Experts of a small language model.
Training: a variant of SOAP for the experts, 8545 steps.
Below are experts of layer 5 (counted from 0) of a mixture-of-experts language model. Rows are named up (a neuron's input weights, with its number), down (a neuron's output weights, with its number) and show model dimensions 288-335. Each number is 128 + 32 x the weight over its row's rms, rounded and kept within 0 to 255. Numbers have three digits each.
Before each expert's rows: "mostly gets" lists some tokens that are sent to it at least half of the time; "comes before" lists some tokens at least twice as common just after its tokens as in all text. This comes from a sample of Wikipedia text that the model never trained on. Tokens count by the router's weight.

# expert 24
mostly gets: "%", " year", "year", " day", " time", " million"
comes before: " ", " season", " +", " −", " —", " round"
up0:082162142134121118116096141129085127077110160110136155120123124123156153124101172208136111073139141205129125090113133107121092156089157112144144
down0:159152115159130140188121136104142139133158145178132139120158147139143123102140121057133072154178076162098143174157167129180164136182096156110136
up1:104160123189169103117058132186108149221093109142172121144136129104178188114131137134137188113110156100106134147136151097148180156104123120221143
down1:126088131104138121143135088164162121071079130073121195156110131156118118152148135115175117127056127140156176115143114184117125139136147111116090
up2:188098100173091113114105172085062100158132195064109137130128156120133133145143116122087062142155100173121159146119119087103105131142111135151131
down2:135073120107116159070124121118159149188104121163189100084173153088112151125133152136126130117107159107133074119093089150114164090117157130071154
up3:070129172175111122137169086129078091111116091103150187176119137117181136131164123145201112094106167165090141143137112144123146084106066136159186
down3:152083158128151163143147183170170114085142113152093090158167179164101104095133068087116114169173079138165106176073095105126099072095136148090135
up4:196106195141116091102132130163159095173137128098111117090165096166174149174192104175133129100115095199165132116079124176140114129099124133128072
down4:086181090162171153140121107161191149123141101150072157084116092179097155133106134131181102150132146192105141127120077093155136141098211102132106
up5:116091130143169139119095099212119132225123097154087108186065145102102073159197120069165095143145124162131132151140192139130129143124126168120087
down5:118187139082110164141123141102145147101108116122131200152149086126104157161101160108114078160126065127117141128132120167082145120142133090156103
up6:108110122090090158144086170130181134103192105174111164094124105188137093158100131162064138131200117080106148127170078126109121155123105131179122
down6:109087185100104135155044111096136079118167184127139069087131087104118159064160111115133115128160113162136159125108075083129147079175111130095075
up7:117128170170156087169132114099088104130121102160121152083163097159125163147065157138038168166105113111162169174088154145174156097106108149154134
down7:159157138104139090094114158157141087095173103098074161127096115181111154074169173129155144119070188195153128068105094064086115093074085156096083
up8:132144127167135090097141185076127148108128134124129044131072163110142147061127149161164138159095085139096108167111099108117108167140123148142083
down8:098080141122149173107144174166134091184112099108111069133094109109134075138090110132111132102157174118081151142122195103106098139088108091097157
up9:090109118147142059103174088117164110101085095104136121136067130172051168168149178138139142101159160150147152159132093173185158118070118146055111
down9:130115112179123179139089149138136176102146129081146105155183171070156135081145118153081167166111130108092116069163164081121078117075126134162149
up10:125159105182221146110149196159053173123167145102134138106136199113117120179124162186115137183167099128133057177128131143106191124159119077124094
down10:187124169138098172152137088087108083099128156185060104124129134129112189076115086118085098184063140129088181138152124175156128107142154130174133
up11:159106112132063113114113163147155116137165054083162111111135142137115132069150147134120171134119081147135176111088185075173157139143066125124085
down11:102119135129147097072093118115160102141209120108173084119157140188090123081186057093162146067125137144176147129157169088101111146112110109129118
up12:172169118156173144109111109140136159170123094145079112150103115130096111128129163109117138118132179155102106159114155144173099093140131158135185
down12:137110084134069149086144171146166118168125133031178121144137115101141188133163156162117109159167064123115119101166115142138140133118093092099112
up13:142180085132162137109188175174147133150065092169157144165157124114194140138148181126063091062094178166080137146124116131126154163084168153128166
down13:170092064114123163168143120157158125123151152133110160112102095138159124065123154127162133111178110088158133090138096081178151120172113132082168
up14:114128071088160133127121133125107189186107188091086100159106067133068143114063090147143130106071145123119092078137104162082099138148144136069106
down14:219124149118146106113131126139078088089119126131149112097110123114175133139081146084169119193179162138059113125160135196159113176135077138103128

# expert 29
mostly gets: " or", " &", " but", " and", " including", " at"
comes before: " the", " a", " his", " other", " its", " an"
up0:135096102105108130126073104197172080118135181114114089205157149132145106094077137123146104149112125113113111078159107145165092148140134113137158
down0:158140095183111155134124117126122128159140077109147135113156088130127130144156124236053090079107155142185089164152167135062163157154086084130148
up1:089164102133124151093127126154115111178115118062156194130094129121116039110138137115136134125199140155121150174091110113167169153137192136143130
down1:152108187102100088153106132124206157137093137100089146140163066122089194096127087142088172127093088134169155107151012130160116117129041155143142
up2:114092165129096190108177155185207153109141140123115146127177066143113172153123107185110136152158151114151178094156156169162165142136172125111076
down2:176140136141118097134109122093130121179180158082118148137106167111136083109174136077155123124029137158129077163151187095119155084166133082158179
up3:176138118042096139144172155141118103080125136131186135167142121171089111144085106125127116135148123151072097100058126156107128108125083121144080
down3:112090115120100152156117131139114123110092163090156107147068168194180120079143159102075074152153100132129117084129147163136133130177144092137158
up4:173108164146143145114147135160156107133137131178133072171070073134126163157132123104110073150137061112068130133177119121153123132113084177094125
down4:125156154114096124196132116142178163111103146111104149108155036126092123127102158046144137098086107133152113167140149125106123140098067150137096
up5:132138120155127142092168108138160102148137080163094166144170139121161152140144105136150125125146116145074176131093138176177031127130130152067149
down5:150107184132141166102172090125078142133166099150154125110128135135142096150113129132106063150170121145071135153132129096052132126137125150085134
up6:135147139185124076157164117168101152043148120109137102084232109154140156097124130154106120129182100102140109173131124146111185177165128181119132
down6:093124122153128190140059116145106125122094169091127131151144119137138057133112106146127131088126143119113145166146125111134132122129171149118156
up7:113072130028083094137089098103069144114135059098122100123120102110100109180178095110136149077152106121096160099120092108126083133143160097090154
down7:122150159154148141088106092083109194170095078125141110141098127138103117118135135086101145135148152118165114122153097118112128156093151161076135
up8:183095117110139084092111115183109115151143153100090126094103080139109104130141115090120127143105123182170134120204185095125068137145156087169153
down8:121169168139136121123101087100115122056032118106125144145135099161188171106094137093169145130116137150109103172119085140183169203173089107149101
up9:100131102044101087133137112129119132097127168120121087124093172113151110121083141102139136130133097162048074130182101151110107214096148161149199
down9:150087123143102152076160178165098134150165131147064112144089146097126105133111146123139184103106121176119173161144102103150128107141135108146153
up10:127111111149104173141119165143086185099074120145135137159166141133130114140132149098151150155186109092139114134095076158138123148133165161156158
down10:088108116153059141153033120128136108153118134112139123131140132151105160121055061148131133161122099110153151160136156120123214185156131095141074
up11:116091158091134091102179133170060168175149092147124109120149147126119094146190095153096134115107133149052083096078145053111150143205112109204127
down11:135100075225127123119102092138127122118145140171116125108097086217149139127065194148149139150127092163170100201164094144118074086130149120152164
up12:154148138087137146237194068119106152119120106184105128126145173137113105105161119190119140128129113076107155183101161121084144161164132101122153
down12:103122128136128142104122097119158163036094094109127101112170181116117179153085139127166116089112095128132092116172129178182139185074111131186063
up13:146159149149037121130101105129143133093098101086117113085101097131152168118057132146150140134092126145151157137115071114121138154112074118108086
down13:113122135091123136146156090143184107156165072154156105141152114110173154147063068101070126103185089132153158153108154145131143138111179101132161
up14:087109135109152097141153148135108176084140136155175093165099156153062109142155098212109158101157137105113119150160149109131136135131171115082141
down14:109161129184094142109082155131171124137144106141128133102157104147201146106127100154150136105139088068177124132105156151183123124155116109153106

# expert 25
mostly gets: " children", " songs", " films", " services", " books", " schools"
comes before: " of", ".", ",", " in", " and", " to"
up0:115093111161121161122099168198123150148108100030115103136142171149152116119022136087138115116151137081118114122039146133099136077083144098137088
down0:136145135156112104114103075122135096111107149110093129105138093215110105122095161177122120170162100161128104121188048118138080132117108130152092
up1:082107117079096140092102143156130108126177142131103130129096185126132112105144082156172137119109161135160144147140141140134119185117086139121083
down1:147061132153093096141123056138142130104145129091159180092110087178069199138090151052083090112128098103108107153138077116079107145174145159172107
up2:136139093132121111139148159181099115140163200147131151139148145117134115149155095146155135164141157112151119106127150120130123144145131155099124
down2:107100162132173141114146096073116154095110102111133173119135160133127144126034128112106177080140118132147096071142115120160129143138156154112152
up3:131108137147072112147167103158117141151134092170200154142155135154149062148132133072163104118168115096138142119081148200096117130155148070069116
down3:103090115108102100125111155146066091073097114110150207138117109185098147168101125203159139113130097181130114093148084149122088172163104122155138
up4:125116085147137176137119196120170136155109164144160147091106188102103107127130096115113141108197142096125107174194154136095146107073114099104093
down4:096118125159134156140126122118099137152134117125119083148104141177127051080152084161072166155197103185080128106130082056105164142193121167101144
up5:157155156230201172138151129168067166150183158117125152170121122134057095098159129180099087148165123131112094125114123142169141134130087146095111
down5:099144110146157130116087111123172201139108142091137125162117111157091140134104150137149073105130099101107163156128110092162097096128217098093120
up6:121190117170169078153116093104089149148152155172086175132184144167084147051142110122154143131149115155163132069080117108138186083128149155189151
down6:140137119139146149098132127191135110171122146164145171181132087170129086149128142072123114176067114119114095161147172114147082164141079153113103
up7:120108148147053129097193130143060166148083138143117125145109165153096168146173135163130141172159210129058132138072097148155148144175072163150155
down7:123100141105170118093127132137046126102119104118103148145143130122140123110129110143144147113097170162147082068141106096108126161167093091131154
up8:099090163185138157149104106156051119141152128148135131141123144110162064076117097160151155136092053116160153182141108127103149105166197095102140
down8:119140102126129153108076155148183127156097165126118088138162151129091141135098108146155160142169132116117099136186055144103096135119136151145100
up9:183070162162124146143186098131126116129142184140076164075115171123099112139089154165085165159152166109072153095150147129105210105097140161130043
down9:119120142105073097092131141142117150107083136115150104122122077146167106115087076120170111201065141141112121117110093172093144114125118035099157
up10:090097105099138113120153127087097085178094161118159172199135134099090148112017086125080117133135144093155101071137131191129114142140157121070095
down10:166130144168134137139146154148043164138195150163135121150127105121138143076089138128147110104086144056124094155172108125094160142110133131114137
up11:135143202112134132160095180103137108113164134146118172165092126116134094140145185132124121162121139112177178153102086147139130126175149127189124
down11:120122102156157117071109080088151180128096127147142109157069121174103100100114136114075136133137157184140164185126160147101087120173111140091149
up12:124090170165161122154185166128051184134117159124148125101088041188049101148056134107164105125139135111114075149119144144141142164104068097085136
down12:085187172118157131170138135159151103097143100110140163082080142130145151102171146119097102109161102149169125131127133110124105089107142117119123
up13:064138163097101187172184166120137133122140097135132106105025125088117158158163158087108109076157098138129109093141114076134141131145152104133184
down13:108094132075131157119088084174057101156200106122131107121101125123212116137081135177085139136177105143136157076111059163162170110107135134140126
up14:128088097139118087176128130117171182150161149108175177126229152084124147104119139120124137124096143127118112118143115184188108189136117110077100
down14:110181090128148175132164121096128140144155133089129153173115147187095158102124109102051187165128175108143160117087104076122188101089171129142120

# expert 10
mostly gets: "In", " son", " South", " father", " member", " north"
comes before: " of", " the", " ", " a", " Carolina", " addition"
up0:107104122116115079112103109142050029115152178132138155129114135145136161101095149166154121102151100124103105175164148119124093099176119120155134
down0:131174213137160073072097139111115131135136131123140115119123141103121097172113094171179187172103122157110140050122137098181162154100120091163111
up1:119112127149101182094155128095190147105103199109153119150169141177116108121155088146141152159076087098120117124222130164160162191145146159120095
down1:109171096116101173208110128097131131184146094147086162159152115110186143125138087137120077121120119143117103107176083200161124149146177109144066
up2:124192142075155128118166121084178153154123142145177067127150100111118146153169129127105169169197130038155124170103104139176190097117111099177163
down2:120067174152155090157108142121112147058055073099143143128099148124124129093115147173118171083174113182149117093146176080169163121162085116141146
up3:195153097089176110113138134125105120125091174095122109172145112171132122169181163188157093157169082172124126072129131187154120147092131121105123
down3:056095147153137120128171121136141169128138106112117111132093110117115070094159089123129091122165185117096162097113073076173107058141188142075101
up4:180122080122160099165130040125129100171141174127101108103186113129150151153151082152115129179211124191125112125130139207132125091122048146115145
down4:209133126161160130179143134144116123119121165097182149127115124103193150135134139120129137105114146132151106137125112042131160126127197139081099
up5:131137134125144123108128084100116065073113197175132136101115159143085165207125145095160103133099154137122139092072122103142154162129150087062160
down5:102139117108155110176083125124138188113123157101155224169092132113130090100144158165147140069103121049139119190119134145123151103155100132153086
up6:126130186119107170104149120139110144143181166094106161222153122121179189110196092132173206180177129098108107117183113154103076145165126196099172
down6:094098080077074126083166128142143188097135146131103105147105118087089102123093126142094075126145144099093074095171145154097098130148167089106132
up7:099165121101104127124198176187132070123093129119166132100065170088155128168131150054143045122080151130164108137069105139145068090104169079099107
down7:136099046147135108128120104141114094133127160124096113098127149124150116076147091137156143116193126128154106174116125091144126080157167172098134
up8:073085121098112160100139135127104165141168122083157128114137114170125147121144163114148118146144177142080151106147151127127095173108164145115134
down8:190114086113133159160151106126132068169131158122106157162053151082131109122174107145117159096145165140139143062145126098076126110151084086076175
up9:145157079148162163120103108105120154131090104158131091083174168153164099109143136101102120103160094121183106129157122088110148158119075151128149
down9:212106127117150132107105173075135102112152154121149116179131112112124132093132118178166056088099130138136112134122121125159076096096108156122172
up10:088106071124157123116137173140132089150115110159110103134129158053183131140110114181130118156127129138149144101130112106208113084160084074062131
down10:105118093118127119062126122086124097140094104135062097108162215105143146144139112077098098160142129174117116132147100143099086097132097136134062
up11:133169135146188126146160061092107094113102127118160176160121109125117133135117131121158110135146115134184141124083174145111198114200112077180107
down11:078102106126095161087113133103151097126050069164066127063120138158170121165109179136156107109095129051101085174123116124170074112109146130140091
up12:229137103104147098112157133165182157101189081158180134087139150136108092147120162089154077117129174175103125107145167146159141173134101142122161
down12:082137090121107120122086086174129138116102075093152131189166129065101091121110162139091210102108144155122125110176119143083103142119115113163140
up13:143129155154171070172133164094100132183169122165130162093138107138116156132130177122159125124148113127180190126071091101077128154149106090101172
down13:073106100105110180111122059098157073134155116109152141120125073079090150164164099131107128155115100068146044174157174187172141138130123104152153
up14:108139081202154136147073099116141112129107086095135134099133124153142117157107207159137160163112175137123146127061133126135146113168130056119075
down14:125142158112100080103155058138185079081153136134147138113127103088129132106162093157128118188151145134111129110115051139093151193137107145115099

# expert 28
mostly gets: "\",", "),", "',", ",\"", ",", " ,"
comes before: " and", " which", " but", " who", " a", " with"
up0:087178135125120096152148102137146095142150100140149082172144135084096148155084118167210074191162122161211093194086133095133041122155138130136160
down0:174146125118109158197127172127133110106183125097045096134113100157097096105089091131126157127091127116144123165081144048144145152106145128161102
up1:131062086106138118136135172123121092144123134121082142120147138177123130139139109189174151142114108121114132104161084033115168161121148153094068
down1:088120136161107070160154097172120109111135150188154117209132157146149184193135096063068117110113131114073095141108117119111090112139129162114137
up2:167139094103139151152154167073137082126135070099168141123115126106120159055121132090129112123091106125114109126113108132162177122126136179127174
down2:108116097101138115131079098168073098137130162170129120144115160192129117131195157128106108087122089175070176152170108174115119053148126073117096
up3:086094131121155154096047202171138109141119155076145157192156119126170112136140064133123137129161104146126107101083122163152085104096138093153137
down3:092150149147141134123160086163096106094174155114153156080127136186128145059093127115108136054108110072108115158113179156126173066157146124129110
up4:140154147139070133128134124039131109148164142123078166115129117139104114102103081171104144127107126161154074136111084111146179093117142082152144
down4:061146138149195154108088124103127097125145153149151126116098103178109147093097101099148081159129107115129125159104124102127096209151078134125103
up5:127088133147189143146196093165071117119175134171101171089112099142100130233096151166131204124116132152118078130169113158101075061177079103160158
down5:155135121137103134101146156107152140146148201169157134077121183145085135106110156125159140127102147145149186164104175127137137136121140135150135
up6:173156113108118133154128133128140061116168171177146138110109138150151159154120176211215137129114118116134171190102142141146181157108080111117117
down6:114105096152094089085107115178105194110124127140089184155084141150152184106056130055159113177193059109130108177132118086120077122090137166152105
up7:096103146091175144128093167175119153100128091104124119100072200137131105096113136117163145146147121133131119136134163172151122132079068167113154
down7:121153099119129112150139143168124077129137123181162154098144128136112129160114149105122103113121067143144142119100135172153080137159108121118142
up8:119138150143100173116068149092092087163174145129132131108120133096123055141126155087122125120092137114103166122143166156129064103161197119193071
down8:111127161144104175191114173142145137079077125118157061138150127190177141128120143133121096121101124172118141134154129172103104103109070186088149
up9:111084116117134100129165096185147128112125095154146132141128078101110117141104207098121165130117108118162152098124104128113133193144105142163163
down9:131160113149061147135059118093122158115117134097176157061119155107142129134100123107111122065160154077126136142158102046159145103123118086149157
up10:133128177136102109077094136111167053141137122078121117134125105093092134136114083117130116100129112144123144186092090128128129203154209158107069
down10:178194135136126073196176127184144123155108128146105083180178104111114104162093115172126168144101117086090169118088142147116136166133112145196132
up11:123089131177141146049120126123138066124188133158119144107137113118146141141170132148140163107136126126143120177072170133033168165117110110096167
down11:149107136117070093169129170066118131196155159091168127140111126100162106107086037093092093121092143112135108108173115129168178150169152108101084
up12:132107123106090108124180158141054126066118107126118129105077115174147150059068133157108122096129061162116174131093097100131179092049072162178098
down12:143119066117092119139099155151128150157122171107123124099087134172134173150101119172157091137076046135180158132112095140135137077104070177093140
up13:134144171113089134125107120108164154118174099077171080107168127119134019149161096151107113147108155145152148149148132172133132151164079119148074
down13:090127144121170101099165118152092152156107146102176096150126107100132132150115127064107129116139180102084123132164112163188107079059120146081129
up14:159088131084107154128122175166081111122077111079160199157107104117085140137144174092075137121111090096164093131160104147073145087141125153153085
down14:094185136148141170146145121140067119118116096105087104158143177167163158123184160168121087125128169154127116053124138132141161160041110124058115

# expert 13
mostly gets: " New", " San", " each", "New", "|---|---|---|---|---|", "|---|---|---|"
comes before: " ", " York", " States", " Zealand", " Kingdom", " Jersey"
up0:205121136090135066105153103110139123073150166066160127109159139108119143135124132129064158170129141099168107103171104144104151142190120094118148
down0:133162116123142196098152138158112150153152153103143150092086147142136095122111133141172078194104126104133127145084140150194194120131116145124171
up1:103142151099178135129170166066133151148132119131165116105163117072139126084076085146139068189070163147099102103123065151131203140169121168142152
down1:127118138149114052129127106155106163133157128162124130118145162164183103159131115158132155163171084151172086130127118187089139119157130098099085
up2:067096109182149168117146161140073112069094184175152146141124122108080142107138126120148115101101159153070071155126097123116174181099126116128084
down2:138176153128156128120126107123164092152153091071110149147084113092128136172085095119157153141177122083122109110114125131127164122094098112174144
up3:073135092105167099138137155147156118156112135105165115134053095089094134129130077113129129082133180172110120104096091103090107118054082088162103
down3:151134157115152145161107086141143112109100119109142137078186140105154108180096138125226164134148142076105144110121080161073176120171199188126084
up4:081149050096208136118203091175093108170104118125150132208089100084133170152104045148118140140142148136129107107112087135129118143097128123158112
down4:161104087136176162106135167152162111096133141107090130141165112104151112068107116159143141163121147097091122083103135150127162106086091173106151
up5:084161075146134109140117142190137119081090106137125160145185166192162069144088152127116117135121136116126120108131147108181141116130095187104132
down5:165106194168130131174105065037111133100162130121111121153098169127106161137145192136097117095104082130150116128111079141111115102123147129079110
up6:112143188134103111139068166176131094117131128168115111170123128128177169121144110128105100134099171119129144180151118161138069187125191114158140
down6:174120090076078138134116140108113126110145129121149149114109143161097113137113127105225167107121140141115175155140114089162132085194110141171151
up7:153137108073105146067105141117135150127144151174172090134106112114146178151184098140076163108162142131131095102140123164178154114106097152120176
down7:115142122111075116124114123125098162143135151114108200133131085096170160113088136091126133214159194155095107130157123136075090137120184157167134
up8:146163204092161095088132072168103129081115149103110128103125114093079109140137129134141122105161165138042120113132176085104166153141116106100164
down8:065151110059164123163083088121129168090142094160136162157138151163133134188098110124140161085119148160060158112104082161095039144120172163126126
up9:144159127079173126082120122167081139152106123050145107128135065187142194117129158110122090155137163087160117129090123140155122179156109139176143
down9:099102108143111154111129129095096185072145181172104082110115107151117161141144127144127110213135110073104094097130078197162149074146122166118155
up10:188119186140151054152163090127099137138083126060119101129152141146132127129106109160144123102092066087120116074147155160094102099163117122136157
down10:140159063125068127158113147063173102127101113180133116120120128138120106148110071108155116209113192090195132153144131117219067172104166123127104
up11:174055127109139108240119123147167121196132113103124090086159162123056156062196137138103120104142065156094148130140181157183149085151103134124136
down11:086112132141135033171147105152131143146159124082114143104129165061147145153218206120061131210128102119093146145153124189130144093106141115141134
up12:119118110156131175111144172119077135090102199127075099108130115104191146093110143121174084105162152086196083212132167185150161119069145166131126
down12:183147091116095130123128146146104179172157149154118122157150144120159129115133097114138130089081156177151139126159124117161123120173142108126127
up13:117121127099163120124134094107114124122130174160170147075152101158141090159157145079081194148134182213170135103141125157143144148132105116141099
down13:093147170103082115107126132166121117092141091082151093116137166118172141174113123088130143102129155068138160172133169125167097188065133102131120
up14:099150096099116098132102136126108083125157123194122048078139169130185096120179127212117085106181132111090117094146122105107114063154094141142180
down14:130106108158128165098085157156164121127116149114148146142076129078122114117126121122161166203120094173152159160117124114123169149130127095077073

# expert 12
mostly gets: " States", " American", " China", " British", " Australia", " England"
comes before: ",", " and", ".", " (", "'", " in"
up0:085113158181128160127168158111163081127079149132183116088189182116147091094050090173140138157191179195110135124125217108108085139170083118076128
down0:135100145049092103087109092146114148191113171150147096120110112124111153203163124131106137108104165074143136103108167107110117188156129126143153
up1:125144179141132133131113113133084128150180127103116163143072084111091116125143100190066179104110109121194160128171100117128121205091156107139121
down1:176075110121091193121147111125157140148109099105124116128153098060135124117179202131118106133154092216079126135123161146085167106095115156158158
up2:156140109118191111105126112154137146127163084194047104114065131125101144107167117128088090101116114137151105105176150124142161132121123093142089
down2:110095152169100141167118107141123105087134094116172095148094052157158130154147127115169123157172093124155201136137150140077120129161117152105126
up3:174139152109050191156132122164149122142141187132154150124136142134090103117090137158073065110146164131165169115127117108163181115101099141114168
down3:146171095107136106131056169116136207135067132141114124140129158092070106136116081134107083134084163167137113092131070097124125151114153115218131
up4:095101151114069130073094144089112097055150140134181114142118096083022136155144118149143117093049108159140085113120101126083125112084161128075154
down4:177089137162160124102150074080143151178163148100106165142111140143160134137136116160123142116098166162155148165119089110158104106177151110072137
up5:129132092126167125116171139127092176028093116067108111113154129126122119134190133137103103106088126098097147127177134129160159116157142084119174
down5:112140120181128171172125167062138146133136125115150139133098126160095107078117135166135131130117110040089105147181093133065186108106106152115041
up6:147153104145108110105136109113095147100156084147122114146155082176145167148118118160131138103077048190194072127105125157077108148107114200083182
down6:088135160130090111091143140136114107164131155078121092074134118081121121115156075111149136094149195117047087103121136150124091063138112077148149
up7:185123060094150167142151121123106152125127144230103131186123148084190073153091124150088138108150131182107098130135121097136140143164169131131161
down7:167146191101087115081140161158143108158112177128112161103126158080088166149153156100155117150194169132088136110113137172168100110172138126119153
up8:114176146098157097104161137115114137111110189166092160117207128110117138137085131125153143133096157135205150063038067115123171114084168142109107
down8:130102148177066167097103143131131107133128094156107138143058149103144119121130102134113102158195156111114147125157168073093143150116152158160136
up9:187152135150135143138099096107154201153123114137194112145139155108105119155022071097080175118122096100143144183141176143158186179118115115113169
down9:128134078120162126138093135118146153133129133181083107150097121137114115043160129132106156127110167179150110078150113175138113066125134155159164
up10:113126124092142135102166140079120188110177137135148131167106150118086171113128125154146094095118163087158127171143168121143144189156115097104114
down10:120115092128140126095115110139149156147083179141086190107074130161091138109108124080142129165132079191183132131078129097134143150098130201090165
up11:101134104144122095139165149074130160150041116085130137094154125173110153106134134204199156141091078123089146122113092172111143148127163186062055
down11:156114107131185148108095130163098128123072111118113112119138172093128164178118164110097120090107102132127171123157160125161141124133135155128179
up12:076149080120114113105180109097189110114172122125151088092139119157186073132165195137160134023160100069106117131112144084123114117147149119097125
down12:147157138137153160129169158179110149154108120094143090104178117159156109131109107084143181087167136142219129178111121147100133116150096131114099
up13:123103092132098175179120131123168130143118173062139101164159177157083143122081090142056131119203099074135154145078089144160108138141093122124096
down13:108155137081168149179133175137078112099086148174133086114092120176144100147125129101114148110036151129120053113133119135178121119068134177093107
up14:155187122074083150092103172151102155116193129076126148143123177108171116108131129159061176097161173106186088158085136115126154070108122107076127
down14:157164166138172168123137166148106141106166094077120164165165160187163052154089109114095100123145140171083170086118173130126115176077186186133161

# expert 1
mostly gets: " have", " had", " has", " took", " began", " having"
comes before: " the", " to", " a", " that", " been", " in"
up0:099111098101195123105161089159126080159140071076101154119173143091145119031089131120138133156099120121106104117109084114140098134132139092166160
down0:141113184135117125146112103112136188112122135184154188176088125174124150177156181170082132107131125061162123132119156171092142165136184175138088
up1:115158141120104166119105088137118077134100161102138159112121149146134137107136122173107073083146176116092105144078159119058095145173131144154167
down1:156069128130131071170168110098155155129194135050116147154168082097134114151106163172106155113086087176108124139115127136142178168177150048142159
up2:136151115166114177119104114237117147161160138137117166189177159126106121108081088148107094038085068184135145125133135137202124137145114180143142
down2:065123078164152136129183166077124152125144145104119082091089098165135161165157165093127124197134126164161062131138098132081145107146153117105216
up3:119119116140109167140128101165179093132178110082107137119185125114096146157072125105123092161174071122127115188099062123072166117148160124172136
down3:096129112164088086148123125151111149120138130191104173144077149116093118093176133086161121154171160188137167146108143129098104134156112167103118
up4:184096118092145121140118129075092171149117128136082123165089122069110088086074138171177151110158144160120112076169194103093119113101087180163075
down4:119144089154124143135108136154126067127141083154184087166107140178113132164121114107118123148125116073186158114170142116159132100133114149086136
up5:160166137145165096125101128138175098092142137121111153130141070136053087116085103132105077125130111189082131188170114096144097138141120145127166
down5:158114131151077111073122148119105127143090080183090118146099107164150167122112183159179119103102085126138121098110152112159108107096108149121138
up6:146144100075110138120128126120155087147186103142123161155135092109111109085085158129132109137149157127119164172127115087114126095146120149074163
down6:124097105115115139119137157137135127130091120110155122166118144140176186117128120140106120105169097152100132076123155189160123144087125139147111
up7:140112107129163124140132185102163122163138126082136155162055132184117170101141138124057129144137167159151208088091151092128155092149114125143152
down7:120109148100108153150131111129155110113093116152117138126131121062104085081141162126151117136101058103148105218137113126121113178107133109140085
up8:091112158120152126155121119161158137090121194142156102115131017074105130163088129156112152136106128098130129101092110140108192107182113123136190
down8:132125109161092141154120106142111111120117167114139127142161122103066135156151091084142147125130079143074133105103124143141104123172156098101120
up9:112113132136170147120118144158161142111100190129120104161134072079147114172096191107154108125091148142148129163123149120141185127101158119145163
down9:143144048150106129139107086147136123160159143072093125120129114097129148143118102159100162091170097146127130122099079155159144141120129170121115
up10:165092141192142173107138182120156108140145130130181188169110114125107130204137150180090188109128171163119139096098066188127152136132172111094158
down10:147129123118178122070093143187048110174134145094169036059108095112174135082130088092144129147101142126150171116079142113164123131114133149120103
up11:158188153161101130156144136096173156118148060186119138126127145124093085121061142162122157157075183080162179128127085110189165119123104097192057
down11:112147129104131129153191150110133180102116106124116129074150152154102203082147053122124132109098100139099071121155147113129094147153124107182165
up12:132122119136172112090064143129091134155133132116134121133172159176132098133092135109112135121143154140100110083079090129109169130135145103104143
down12:147170126101123133166180111134148122210113108102110100178123127124106202082124099179105134075148157123142128116152151150118114062118163135147081
up13:147123123125195141108143112087173135067096128069090117130148092181137154159158138137183138111110159137164062138097093082136137121115124110116134
down13:171080140100076108119142116135108093165147097162099116135101202145124126109167182076123158100144155150115114148146151152128090162111151143147129
up14:140105060034129160104067140108105122099104126131116123140095092087081123138124141140083118098112146138114098151125160074182162147124127135102190
down14:101123135164121128124117097106131104097181104195151148099126169210120142191154094102130097078112136131170145149089157137116056126117136076217092